{
  "num_hidden_layers": 9,
  "hidden_size": 512,
  "n_experts": 192,
  "experts_per_token": 6,
  "d_expert": 64,
  "d_shared_expert": 128,
  "hidden_act": "squared_relu",
  "moe_layers": [0, 1, 2, 3, 4, 5, 6, 7, 8],
  "router_score": "sigmoid",
  "normalize_top_k": true,
  "routed_scale": 2.5,
  "balance_loss": 0.00286,
  "balance_bias": false,
  "init_std_router": 0.0339,
  "lr_router": 0.00121,
  "vocab_size": 14453,
  "norm": "layernorm",
  "norm_eps": 1e-06,
  "tie_word_embeddings": false,
  "optimizer": "adamw",
  "learning_rate": 0.000472,
  "beta1": 0.95,
  "beta2": 0.99,
  "max_grad_norm": 2.0,
  "batch_tokens": [65536, 131072, 196608],
  "max_seq_len": 1024,
  "train_tokens": 1075000000,
  "max_steps": 9200,
  "dataset": "wikipedia_en"
}
Below are experts of layer 4 (counted from 0) of a mixture-of-experts language model. Rows are named router (the router's row for the expert), up (a neuron's input weights, with its number) and show model dimensions 384-511. Each number is 128 + 32 x the weight over its row's rms, rounded and kept within 0 to 255. Numbers have three digits each.
After each expert's rows: "comes after" lists some tokens at least twice as common just before its tokens as in all text; "gets" lists some tokens that make up at least twice as much of what it gets as of all text. This comes from a sample of Wikipedia text that the model never trained on. Tokens count by the router's weight.

# expert 120
router:061169109102132114158104090094199106112162093125097103108112092125213095107148151115117092190135099137153176150138084080125136131155088102151179117140163128134151141161133143116120143116134156134122183151085133135123164085139108100150137146140099124092091149118163135135112133156134108080100165140085178131123147136079121193124121124113064080128125124156151116088084131099126093091088
up0:175134156153163134125153128118080162161168110129122148135152117097165105176133168074095178122101114134146157100147122093118082061182108095109112041160124147168177137073127099130139130056170143080128115117160173134113089113154131098107192145168088090126055153120187193121124139157136141068110119105116101121106114100096082184082183067162127097145161169090140101115133056164084119150132
up1:115171190180144118128174091141161178109172151057082144187171156113184111093098141127133106152111137105142056144071118149130122159103140074155113105116091091163088172118063115139117160164112129151182106133124109133103146145157133135102146096109159112089153130078088116133120140117126105179135149094149116098082108108098087144159158187061166145174183077117164125107142090220152149138153
up2:071122087108089124163154182105058148160079142155120130127110087156067123080171098106132087171105126119093155113206149185136136181100081147143124125139114106159087137131111153077138095136108127158162161166114117189097072153166130127163102101071149160144152151156121092167125107119149121126110146063178141064101113178164114078083106149104147136144112154084128104160116134103178188152138
up3:079152094166151120098098183170137128112134218038158125105056133086164096066152149179106148107034095154079143169177157136154095149095071121072148112114089125118155142154169145085121176122187172137122180097162124182120160170121122150136144097106150095145119144132171166171138108091162138161153186099087156161101130148123104195131136131073063117169184076126106138118093113058102154183157
up4:065141130142173100146158147169137096174179112188138125114123106102129119116223146116122149143145126131177182150192117130158163082164168139156161138143157164164168120120106187119138131113137160123136088166191095088116102083076102109127123066074130115114157106156092181190158136102158147103143160101163141138137180135079105150111155143185117125071117120129133101178088114132124169171105
up5:120134129151126111146082129146089215146150145134101144115084171170108152144127152130134067121129151114138131143141166155109098112113135122187158155082114146132059152124158149133099085143124115126219117102092157174136128037149157071119158150151132093088136116118167129138065147126096102187166098185204170134093154127125102120140129088114191123123131095073153116148161178132136232100132
up6:104145148100084061174173114155072130108147173086147134070127164131115133146120074089110140103105092151132095201123107102084153141129145156119142101106140177097114152096147145121122135088109139101140111185140156167145090129165113122138189151098186103141105162102126183166060119097138157130096096097117132204114190103130151083116156130118122099109115071101127142123109161191157126125128
comes after: "\n", ".", "==", " Born", " (", " Country"
gets: "|", "-", " The", " In", ":", "The"

# expert 72
router:103125181178134112100140150055160088127173146186123137124121167143160112112121161139189117140113125211117122106103156067159123142156140146098130143181143173138119106135088125137149117167164092161143154080068189121046131097076128129174132120128077088122110100143132112105171110156087114102113156165108137128136126075112108116023083165120143105171167159141112113106113104105116115085073
up0:175079174149142132137175151103105102154083089156108145102223138117158173153138102114036137144123095154159117111145133123104128043205101075126097096166160142158147147087122115176155134069136140041144127139161155148120069079148102095117146120157085103200083173164177185139119159158151152139076127093109098126114143104091104167088191088179118151141124138144180054133139049097074090113137
up1:102157177206102125126181092089125147131144157124076143150115127159143092095107104144118151186087141106149116125117098155154138110122104110070082109101088137148135155127102104156073163165100120106186115138130058148114179129136119178106145142106163146111183167131112097155090109183145131159118156128155060134122100096127099113145164141081172143142133125071191098117120073113092119100145
up2:076088110082108152179103189065101166148129126135145142132117091157085146129174105103185120178120099118105151095164109174128121183078099151148143122197156131185124148110091121144169120110079121140132123152092149137130070169173087111150107140080100114181149138189101122149096112131167141113141181053209122103074085136183111109087117178086150149138110119078115105148119122136151183128170
up3:073152123168101120155128180164142102143125164103152107055102152114152129092169145159131138097036102132106155137137173141103094171098142183114124151136118145122132201148139127104132101143177135103125186137145141159100141117119065126167125129128166127114109189138184120081144091141177150173140194112079160153113191132104099173178093134092098137145181103139116126169143163120111154165147
up4:075084141155182146133138126147109096163188099201068099130185105113170133143185115113052165164125143131140183148209135144142110067129161144124183120152146172121099132061093138139137124151099130123167191137156107078135099077100091081144175167126117065125129109142094180168153172101121150126132179121172086117152181168141119102104078136165155120129100048136138089174093126128102122114120
up5:085137146133127114104109172096125144136120126147128118102132144151136152118165175108088055148095173132104121088216183175100069091131164125154166100099138166133054147137099135113128099152163110123111144101144119162127132095130141080136154169154148174117152128115169131126111130122081138212203131087155158140098161137142100123150115074050136117169184126077160136154134097149157178134112
up6:103118139135081066146123113150067108137151197103150122067124150140114154130146130097128143074146074143115123195127132121102128137133156132091138119109134171132124167103109128049133113112146166086160126161120162157155074109123108120137160126099167099073097163137157206130075140112151147163123094087102141128163190104117130096132183142122149141158098094157105105106117182126165182106163
comes after: " |", ",", " ", " (", " won", " 2"
gets: " |", " per", " won", " USA", " United", "==="

# expert 59
router:092102114127126174190103122065179060072146105177102132117112098132150108159136164126103183153126132124140175130143120118154125117120116172168140120125137124100149143128152168193110149093111159111122155156091130121150141081126103130132147151156096103122120157134168153120120143142166129101106171128127186067104176167162102177141120144129118136117113085157129112140142175146143126073120
up0:176106168136122082107170151152085140154106120150133170145154119072147138175158151100071172133117111103117183092140100085113050027201079121072114101188147127135153158106156055142114150083164144054097072108094150141107108128159080135133201178176104153207071166117192171097148083141137169081096145120121112103109186079137160142123157070145144149166110135128114065164173063144085108146081
up1:115117186177080160167169136113155148131120136107049169156155186153177143114104091131145141140091118098144162096100129165169140164139146125124105077114112158139161143149092139133074182118099121109178143105075076167165175108112105176072125154161165104114200154102150098153128098205137110191143196102183115148090149084132077139102139150099171201150142139089181129127127119132107138129158
up2:110116087081077135203116208097093162159109138179153121133162114155080188079160106119141083162108127140109182165155113168138144137076096155120132128150126102170159150117097135152153082110093128144158104181123129150088093160174107089116113129109150168126171137157113121173107136113170150105138161035198132084093117163164135091104106133148151143164126110096137086144095132119203175146167
up3:087212111134108120085108194142111124096089183065123143065094166101154084080174212179081124079045137192095139154163125154131085134134106064077108126102135121093149124154128173125149120158179195159084135104149130190105148136158062123201184184112151108129087152116163110075107085112113102131131194038105140156095134117095124147159137107120108114170172142099111144172088157116140169124136
up4:095124161124184121134111128160144080153128097184134110138123110132168155100186134097112152132115170138192163137195134137124126103136126118131127160132158141056209147116101171133153154173169113100128171179187145100049097060084090076150118152134149107128148111147094157144147162102160112111130169077212150144150160157075188144106124143149159139130057123117152126165078081114133113130129
up5:147140141127166140142115083148155177134138094156090107130148141209108125125142155160116110173124169111134155136155165178118124142143144166148184085127093184121059150142121154123119094133102110109133140122134144176128090086140101050119125112152106080092114117141154155138123127156143180164199109155147169109070133126085096145176150088148124116142195097102152145116117152153103190110118
up6:114146140125058078156181118150097133127139170070163095042108161137096133178132148078117166069155099108115141183120100095091147144114160134116143111107157161134092190113108169088131109118112119093105105156126151179137074143144093131168164181112172145081093189143176205150054110150159180153122104095049159140137151100084173079151172148112124130174120100122084136141125143187145150151103
comes after: "\n", ".", ",", " is", "|", " that"
gets: ",", " The", " the", "The", "/", " at"

# expert 135
router:061104117170125168167098147105163066093118088140085115105114097129152110151145148107122155160145141151149161147121128100118142131098102133145111099142144133096153147134162176156132145120142133105119204151094126112104164074127110125156137165148121076087102130136134136127142133121144146113090159095097156085101167187150120195117107143112134117117114113153129113161109173105138142073150
up0:148078148126149107124148167151077116152100120157136168129177145126136118130168126076096161100115102148152139132147116113073098047176113102110099115170116162145135143123130075141118118107218148067143106150156146119118104083157103120107136141159097120157074153113157196120111121124177169129084110106112086112124188077150156169103132112193086135156078136115132076116184083167124126124120
up1:102160206185113124138146112090139151117135162121037172158109109124163095121100117159152128155134104110146145132116112168168124128112133142127146104107132134136117162143122109122094169095092149132144116121110062182131172132149120155102131134122137149134141121109125088149132109158133106193157140128161116127104170134113084108094123148064200118149162117080158098145129060164102135117110
up2:072121068089102154211119180116123147175103105126159116150127085129078132072193095132149106167130126112101148153173131139099135154086095143163134140158120103177069178127116135160143079110104119151150092146101131108082090127139128136128161141099140147147135156151124085136152115141173152153159177070237154093111135147143152111110129134154172137149104111082139131183088138113175168143160
up3:130177104168125133148080203136109089114079187114154141072066184122097110058199213122134109081045106150077155179155166144114127153138131119090127149118096184127154132143142141092159107132186165120117127088136170134123163156097080118147169161092135111100110149119161115171140113136116153170091178062109146101103133117105096189131104114057090114157151120105122148189111149071120165130116
up4:037109147119169144177135130153146084169139096177138116133155120134137142114160137115092109090121121120178142130195126143127161086147147137108151141147143163128130168134113126173116140162127070092141183135196134079112159056105105119136184137120157087095160163143087156180144222127133134155124139110155108171157149142119160119141073145181137105161069080066168091212134148116115105123120
up5:088126120121148130125107079134161136147151122118107099094115178124131132099188142121138136157100201127143147145142123187130116143079117132107173074135131178125143176141111151095106123162121101098136081092156152167130097129123113070111104154102147121081168141187153158125093121139108156179216164101174208098056099109075096126116157121121127103123196107107114151130103138148102216138118
up6:122106154141087050168134125148057128114126174095131096102125126127067141179124135119123158083149115130101164145095111104098127117143156126099118105145124100079127174075136160083143111132143112089132124150118160145128073154162099140138158154135181121131057167112136187150083118154129147137122113126089151124136143126098144072116134107133175097145097087122076135127126158186161134131133
comes after: "\n", ".", ",", " that", " after", " ("
gets: " the", " The", "The", "-", "|", " A"

# expert 26
router:112137137175139097129116139113131136104162127141097152125182124125127087117124137148175112147118096160118168107087166086157093193151119120125129165150162165127127135131089126144160053177147105147148162147073168127107126059121154139170150127187117094150075092119131120120151144085082146106107116142111164128167123104114100139081084114128126099169193165129138125110094117148075161125068
up0:125125177135133120159167154120077150125131093146099155156176079134120146179124118113080096133138099108156137090144112139116048090187088115144106113163114133156119150089135109151125092049118126072141061151158140161112072136201077080078182120209067185168107153127185213114125094101177120115125131102126120142112183159126093181098145075167166126102107112105170065135101040120104119100103
up1:139167214184133126156114126139162152094168146121081169136121162150180113134156105153169162169110095075165155113114112152132123133074132120097150127135103148148109143148108191168104171135135104160143103158098066142125156100119153143164097180134101103123164110106142090111099137197092123210136142134158100082110150105075131131126112140073208099179138112074187107165146094158109132129098
up2:059098101054093135189115201113097144163132124138151153129147093197095138141195079119150125155100089105127148127204116147140125160103114136157146127173155129188117151100069089126170102097069157144130125145109130148096062162156105086142115164095118143174168135137126127090107117126162146133146154050205116096134118169168114099042126171128151131162142133104094099141144166121139197111159
up3:091216077149139147129086167171155077100177154103128144080145124066131118110200153150091121084053130166093138178111130145120071176077114144131112143104112151116152157177113153074117146156120170175127153117125112134136132152137135149148149151133124121117139167184211114112138114108150113192128171126127169117136170144105085191155101137115123111171192151096104153157073165099111117132120
up4:015115149175140087155137180156119138148124138223124115104151094134144139121212180099111125134166117127178193159190085152141159116161167098114113157104104141116118132102080157110112140172130144103145141134130061114156124075123093087117153173139130147141178116117073190134164169118180117081094199099182160100196132133120151170128105130149160106150064105099109072178106124092136156141117
up5:054116139148120113180066138127151163112147151165169137140104130131069098136109102139074155132124171082107096138115153151092119096154126160141162113140089190132054135142092203112115071143173121142115164114091151165080097089103147138138173126149165131116163110125130134134089132137092138184190129109151229111101127114125102082155126111144174127142202118111165142168154177173136186113162
up6:108151145143071093151153132119072147089116135064129099085146169154083179152126138090096133121145071114148103167141104120065134119101154130141125109080167104128103168123103198105118088125143086138117117129146121212157091096203087095117169134119161123105095149122140234128060133143135155112110081091082164173170154120103146059147174150129121108117112116130095131146092152174156153106143
comes after: " of", " to", " for", " on", " at", " with"
gets: " the", " The", "The", " his", " their", " its"

# expert 107
router:099142147170129074114127147136181099123132094188099136133153101141153055090134129170159109215100143138179103134081113079161139160135118121150129142171080172134134128167069093157149121137194109171180137128071154100077145093099127140159144129148057104124120110139119076162164152122130156114098132151114172080109134119099076070077104161149090103152208076093118166150082127078100110085055
up0:146091110120168155157120111108111110162132095171134163169192085149135169181135126127101136138104106113176174115142105116090045084135070104141107128197150163130113160085137060165098132069139128083160126153144131146136089078162109103148191123154071102184096169144159196121149091110164147103119141109185127104121165108119161145080133069155140127156137131108116041157145044145089134132119
up1:087132190124080097159187060155149161133125169094084202212135158163195117079094116127159125133065152058200105140103122159148103140084144112102129142102127100147143177142120092163116153147109140106150120091068076163098185176147102165094122145139154111121157125108133115082122105166093132175158140133155113066073118097129171090166168154130216148142158140088129109148149132122089123098089
up2:067120101061087141182095213125093114141140123155157142116107067163090141097146105135152083169147109125110148132188109155121110161026094139152138161184089172164128138138074158150148097122142118184146099195126141180162055189147104137147108179077095174165152149165095118145132129167134136129118175064237156071155070149166127091122136158104183160150115083097102078124120135122169166133149
up3:058203122159143107147133183177135126131132145127149136063065158151162118070198172163127059133022138130082155183194156137103110168135127121126119167108124167167178150173085110129120133146129166113083160102112154168084150151167083128198157157109157111107076178116172110122122129092107113171135147074079149118090161141108110187151121099092124172143166160108091136210110149149057121122121
up4:060099165182175119110165165220150076182168117111111075132105102158138118135153125125116134133131144166174180129125121097128132110124109140102160076075145147182181125108103154156124122125075105105144143118150111047099137081100096105149097144148114103106170126143099159116131137120180158142113201122143100108131135116131130133157139207134105108143049083104133081160114133107088152153171
up5:103122103139093151096065113117099162119096136097149132113134147161091114099106137111093149143124178090073113123134152189103047133126095129129140142126128189106098147108107171112107168120158094133124129087133154176147120143103154108150153157152137151105139121145201186155116111160104146139221121122175196138120151144135078115136127125125151154136194115104167095129138124151140169085148
up6:134127112072068080163171132152054128140132191078159108076125181120076170148114137103148132080145095112141135184121065108081161128153161123126141115081169142136126211107143177112131094128115101117105115140121165151134079128157067123150159158135179143126091179140158223135102131179152183120125099089088154128124179109136143095142190112111128130167129098123095120107119135188154135106140
comes after: "\n", "-", "==", " is", ":", " ("
gets: " or", "==", " a", "=", ":", " career"

# expert 169
router:096124123141131150147105150096192087055159094143094120116116103146153101184129166124134197157160129116131196097146124096153144134086089127163128116112133129105171153114168147194114160112142160115134167142076127133128182076149125113137146133128074098082116147158115145115122115126166158080096152114131135093087189178149118178148137116082105134109123113156141124148135191103143140080120
up0:195159191161134117100165147171116146149133075160132167137136136133139182147119124090057156155105114144171144072138135112101055050172087051116071113187138172151179139117122100105126112086179147070153072129155104145125063084171106101128207148200096111166083139117167198124107124131164105098096113140133054147121175084103102170099173065135130131124095137130166064116167058145097111121091
up1:114110188190104132115170119119173163110160105124012122135122180166177115132102143110151145147125143105171112097098122180138101154147144111118106087094118158129127175119066144110145151155114122136172130122103078142101129128153125115084150119138124143085152129101122124113134103181131123172139138086171115114109147102076086148147109123075168115141148102078193146093111059132076167129107
up2:067100091062135161195102144109107132152100126147136161129125092161108140074167109107111099179122124138104148138194122193146102160110080117114146149198174100190088141109119132106155091118087118172151084192154133123137103145181103105126129127084125130174141127167105139124135130135153158122150178072190131077121111155174129115060141155150179117140141120056126091121088149089187182115175
up3:097165100143124115125111219121119122115128177083146157080133096107150128074166192123114126107052163134069111121134138155110103155151113094110110164097104117133151148104117140126148140121232194138075145091097160171117141179118097125156156158113161108130082151120166081144142104133166113192124196069097185152103142142087100158091098136077136123185187151099097135188116146092113150168126
up4:073105142135190143161146132158138092165173117199130108140103099133155127092192183094096137157099162126164205101213143135161149076148148124145137170142133138106176151111108134176118141157154092129139184137155114060086146054095094089144161101109143098099167121127075176177144177091144136140090171103164105188125143158090120112109097133195134120124088107080143089215143132120120101131159
up5:095150102192142130135119130160104148134165127157126087119158158154113122109161126121094101144106187153106154153144159117143133122130114150156166138088101225110061156127109135134147103157121129087135116108133167131128126081140146039099165160122139148177175100152164122146101155104122126162139120163143196156114129118161110135157111078141134121143198156098137143135194149146099223125137
up6:139147132102071083120204133167076123119086188123117099073143171150100148126145109091122158077125101121148132201105120128062148133124162129137123062117168185121139173124141147090128092135119118107137120164138164190149073106141092105121143146135183121112090161150148231144069127149140156149129093061093152136158138124125165099144130105097123113167116094114121113098108166175149141129132
comes after: "\n", ".", " |", ",", "|", " is"
gets: " the", " The", "-", "|", "The", " 1"

# expert 156
router:095113155152124086090115136086148123144146140195129146134170138116177082083116142179169126146093128187160163103129127131172101191092104112076142159158126158119111116179053121168137081137175093160124167105125184104055123117073096115150148110174127084119096121128125112104152142065069121117121122129082130108133161122090078122091077168127123107146186145131144133121113147107145107087087
up0:219157115121152155148169117118114115161096115138092165130131116116136138203124125064110152152170135059163165143153114109105049039184073123156122103138138155096188164059107112117159103089132097109117094121107127161130052073117095070097200161187079130199083147153194189131128132146149156066087153120177124094100190109127143160090151084157132125121126176120099113129143090125129128125093
up1:142160196153109113131175118130180197074186161083081122180111167145159147118107100159155162146092118134185099190090094150118117149127123062096098152049159130107101154113088136125111127145152120129132109102119117175142178175117112094102142184121134098093143154120161098120133064158124096135095117115140107132103134114130142122150135163077158139145162123049146150175156097157129137135080
up2:100090073085052155169104201104044169161099121153136146153138106157078160100171100114108084143130117116133190143172147155147099139101073144159144151183079123129105139096085105146148071125120126156104119226099144124113117140137102150157146163091143157138143138142111124154092108123161138109168139092210172086134130153152122045095117143125159114136138142106146074157091135145177197130130
up3:066160090171145105128117155127117154096120140098159132072082125130121088089173158162133125089056126137081178190102154161132119158081121162086136137132131129154129140167122146137138130114154159162135181097129145149073126149131113167157164116084160118094110141152209120100174122099149120179127182142153128111092177133117107202109104117071091124163174141057100159189060161099108157138170
up4:068140102164160144142212150152155081179214095155096122121155137085167154100180171059095168169163123103148162184170136157123136089110155143135171096122172167142138126125095135138106077170120157099111157141176057113112084060105103110137201144085163123091159105115106149121123165102138142081123186073163112107099160168121142142143099159195112118130113069127128101182107102112140119129131
up5:131100132166110161080111145102133183108143132100139108096089155175124101108121158122113147107093152176126116140118163166103102127121100129151149128130117174101063138125112127165088111091161129113103092112122153116123088106117097145122178172159123094102143134122173110172154162156083171131124121131161173114095182154168126100151151155054222078183171095123127107148180135173120151102137
up6:089126162144126081145118125155097115101119192048166111136115170115088173148140146126147151078142102111084131191125108119095108138146142131126119115101178179101098184086101151095147113124148129109112093149144155159145100146131095117158175160101143108114075184153149225162034103175123171165122103102089146168147144110137121089120174194098122174135111129114146118130116150177171176130101
comes after: " |", " of", " United", " the", " New", " in"
gets: " the", " American", " States", " York", " British", " USA"

# expert 73
router:095165178165151124096087112097150107111181140165106142170132120101155084096130136156166101197073158198160131112107115074154128182126132099103124147199111138139140134154103125165166102178190154147152123135096189086074145108086120104147153126160096107141108104095141086108183147084120134084086112141095143105154103130081097114057092151153138082158152165112095179113081127131110112087066
up0:173108174148138170156148128093078150143094058168139195120121178133176115168126134113076161147112135129118174110126111127097101051183068097109124113166088125104155169091124088125171118077175160086186046166141135130110082120160079092135169125209085121154070149129159201126144129132158139099109092141120131137087175109124111153090149092134135121140147177083115109107148072138079140157096
up1:118151201163120081166164131112163123128138169124097194187097145110170118150085135124164190169114125097198112162090100120134067146127113078093076117115098159166121208106073091119135136124114112129121133133088103138138209161134110133134127125149166126125135132105109104152120113139096089158162124115147090132106139108119104119149161177063161142159135090055136125159169094172139150104135
up2:083087104072107179161084193108087131158120114144123136122130108187085140127169100143143124157139109135094164132143142177152154159104105130172163103163165118156080150133119110154118091133087130160146105143075128132096058161153121100137099148082117134134134140142135121155131120131152130129141142049229145110117096172163111097078096166108182145145142143103110089128114166106166254121148
up3:087179131154173102114098207099135107131103177084125110081081131156129176112169158169087100100000101135136174149149145120140056164108095160146111119100093113154147180121134129131133165132164152137097136081102176130115150137143128144150136144114161136114129151165176156166123090125144132136139185130101131153109144142131122195143133122111121105171163146094063128141105147108087147154169
up4:051121130168202149149148159164145087168141085162090098112144132142183159114151140088117126142165168124169188106206134163137132124164129110100163123127142133139171128098098148188158132160098133122127168170166071056093131071116054090190167147131116098099183107149094142131142151133171125162115197085151115128151142176110116144137140200146108114113073103114114107141088098100101094146144
up5:085122138136115104122098140119109154165135128153137124106131134135100128131120144117113130131140174086112128159146152175062076119150116146088136125125114229062096155163116147118103098155146124111174147104175165161114137107182164096148147216123143106153168109190148129127082145144089144199197113132173139100132146120132142137143127098088164174153189133093144135157168150123109198049164
up6:134145133136091068154146107167090144114123184123154099072106154105102181176141114085120159099163097112132115186144108096082131151134152099119145111113145170120152174106130169081133096119136147086131125152122148176132067115145085110146179136116169122104089183164144211134062142141155195143122097094082137119136160112117163093153165125121132129162110086105091112111113152187151130108131
comes after: " |", " —;", ")", " by", " ", " L"
gets: " ", ".", " —;", " —", "b", "p"

# expert 143
router:084158168150162099120106133118129125154162134163108112161168149089157075113162128161205075167105146183163118119113078102155129185125125097104119118175116125095128145136103099170148127164175149149144100107080183135049134089083112098138122093145079101122084136087131100102164140111118110098102114150037171092126084116087125119051113140144136068143156153112083147132136129121100107058060
up0:155147170126113136136151107079071151151103116176099151136202171111142126169170181114041167136141144108132151108129113097107035073182078095131101080136144168129177148104129095153152092115187160075153107139141116183118073109148125124142173100193086101132075164128178211137142152159148135099088118140119118180099191118097121139093179077190153124141116187107146073132156061123121127171124
up1:127152214183095073097142098123166145094123133087068159194159130185170135124118097115136132174070144099138120099120116147133058152118127094094127113137093102171122181157109139124115169166125125122160138121089085184114184149120121140116148149133171137086166135105116115094151130180111129188188129087106100139133107110115091085119124170087178145146146119072163108143085098157122144097120
up2:076144116090100220214114207074100144144114132106133150123128121101087158118169094111143139145137099118105173110167121157130149157098080132124156091122153133167127159122110130155163098053105156150147131162117114165128069121172134119126130123100148158151152160107121132132105127137166131105148139064153156073120057158177140134122176152111191147163131135087121071134156157090166170137184
up3:069133075142124103164111216096154095113120182034150113084108127144109126103167159174087118089052148128090158185091155136137040148099105102155111115136120095160114127132086115101141141157138185145137160095163153158110171156126112162148176118132166148100112167116154117133153121150106105177156172125123159141118126110114118196161126139122111095174182100113094163132107147047112155141164
up4:119115140181176121157120121195123093159183094139121112136117119120159109084197151087093159127111119138169209196163161144146166099142159138124151117091131107159142146128090134090119183178144138119146181119155069098115101069083080094143163132114136073126139095099103191128151106097145114069069141115149097142125141152129144125118087131159168106165089109106164091185121143138161113106131
up5:128173169139117103144105058156099172149141131103104104149158133164172142076158085155143070168066206101109157155198118165133077113081094139121168109086134143091134175076167170132029114132113144117116124104130126160057146091165112092134169110124146171063149129138139110141057116135162143141178121124184184094119106123100127114122151093125162128095163132102155101146135163121128129063185
up6:148126130116101108159171100125051095115138167087123066069106121125108163112155135080120153104150089138105146177159101096096156129143148154134122056100161156139123221090157190074136117099131160101114147125120136181144101093123080094138155132139177130088070171109136204145067120136151155125156103086119122128150124133107155133120144126127139128163067111129101143129114168148183103118123
comes after: " (", "|", "-", " 0", " 1", " D"
gets: " and", "°", " or", " 1", " 0", " "

# expert 43
router:129146173181140105075117135098172101091134129164119162157128137092162087097139138140150114191072125197147145138069084085145141163143130144090097151193141158145133109175077108156161080157185128150171178100116208100085158106062155128175137134135110074124121094097153123130183169101085123095079141147076173063135125119067118124103099136151124085160180138118102136122054134096087091109059
up0:157100200131140148147154122109134130145105105125145169104185146132182115173130119090047158144121102123111154087100079102115059074158068108106095099172139155128178151112147101156108126084195126089165076146171135140092071073166131102164162159183069125161131168097205225125127127165132120088100135118149113118113153098138126115103163095209145136149112126109153034123137094118109150133164
up1:134112202206097106145155090109181174117169166112083147169115147152132126125132109097161173151139099073169131088124074121155054132114139155121132133110100141130147178138087146157117148124148106117155114146098090119136162129114156162096160126131174140106159137111131111095145134105150113164146161113156115083096145117105105133175120148123175160148132085103160131152146111136108137068161
up2:071118069080100170207127177068073132146156140152124170112149132189111154112162124124111105145109107118116162110159118178149116153091073114152131136202141121177078133123104136161171093128108122168141114176103125124101092150150097122165127142084159131115136140154104122159117130185177129097144156048154181100134110159143107076092106128109174130139146133087098096160113119125186142145136
up3:074167122120151086082110225143153145108106175099162129078097108101177130114160167162096143099026120149121181142118154192111121130120137160093095157099101123187112142149129118103183128144116169130115169080126148153101131145127045110166169168114143113093107170178190143093151106137152076156106145120105114140120165140113099165159123127062112122151151135104111169149076131055077150143158
up4:101093149183179095114130134141125076167169126186123121146155141106176105105210128106103138155103174109157186136178123158138122106149165142151186117125149147132110138118099189125157148154121157083110187173156081044097139070104080087133144133128117131084146113121101182129175110096155134136129142118137155152177156172104125145122095166152109119098104098139084112175088103139103126136116
up5:097137109147138119105125071151122178118156135151138121091111157179140144151156132117065103150116150101075120105118179166123043132123142096109175123089113179097128155159142179135119108110168124098209092107124138170116110110120146094116200131161152087093129109154175160146141132178126133179203119135189195114106122126131103128142124042135137125124188098066160145115122198117127201129122
up6:125147140095077067153166112138087157130105166102149108058126145135107180173154136095111136095118105141140120184117116099086115145125140137122097116124144144120132177087151184095140145118131141111109113157129140180137081110156100134147176133096161133109089159146108174112060119134144186150133096108115138133111157119104165078140157156106118108169092087127111122160105157188159135100127
comes after: "-", " |", " and", "\n", " for", " of"
gets: "\n", "-", "|", ":", " is", " Born"

# expert 153
router:136155213147099148126137150145123065138167122173100127109172171128110116085148082136186086117105130163152163135124099066140121130112118105123126133124149177104116126148069135103112100196138101117143156157100199079096126084089148162158097154129126128120110145121134099130140113136139156096147132115146156105164143062075161129056049128175091127140183119103128142132168119123124132136072
up0:164119168116121115145128131141125103139090119118112185131155106092176114177175110089042132140096160114127127081119116123096083068197108094068078108189111112131150148135143102121095128086118121040115126154130089126127048091174118150135220169167099131170113152136160173097161145157139158145100174141133100122121179096133118147087165092158134153141108168119113106110152087085124109128136
up1:125127193145128097124183104137175185126145130121102164161162129154156091149107120124171151153092157095186107132117132134136129162104136145111135092104080131149155126132090097150123122140110093131178188143097074140139187139095141138083138161143155094095159152086145058100123153187099067176156133143154120128102140118113129130153103105060145151124152120088145154146143104153083153118108
up2:081108086085102205174142193113113164164122092160112120110162126193142141121191091104137089167117112100130159091156103153144174162088082132158140079150138133167146166142062113136144150079120099159142125175113085140100097151158121088114100131135121140111162134163108109135102122140165119100126190049162162052113112173132098117071133131116161140141114079124092084116101129126172170108166
up3:080139123164104109116105174176164108109143136079108115072110167091121111063208118061122163084069150097083119117180135150098079157136064108138147142112114152154143145171091153100155151097124175101114163115137105174120173174120087134141105169110112153069123143142188114124152106116136114170124162082085142146098154165127087205146103141080092128101181112130088147130078159135102146130142
up4:090073127149155146146128138175158098209122082208100123142156119107154136093180158056101117148080133102185130135200109131156138111139098159154135112140122156152122128114048200112170128115132164058135174137122101115136125082133075089145160137133133125160162096125066162099161140121169104115110157092135114183155115124127129146115116209143131153134086098134177080162138105136117106132107
up5:130158113167126096153053133132132148162141123161144093135108130132089159165159144137109137143132178096147148136159169159106073117141103128135117097141120165079096151112160181119103129119120163136124112159076171127122152104142136063171162156110083105087120133194168122181093119144116170121149121099208151108146143121139122161149121073077124131121175075080185150166135143178175185119129
up6:142151129117114080129125161168089145144169168079185150093116094130086204157132096049125129114147122134117163183112091112108142160142163137134153050150132151132159173115145139114139119086106158095094122142143128163117055116126104108163156130123179114062087164172165210138065074143173159134135110091080152111129184127101184107142172073116112129168134115114078133110110117197160131122128
comes after: " of", " in", " to", " from", " on", " into"
gets: " the", "2", "ick", "ian", " New", "%"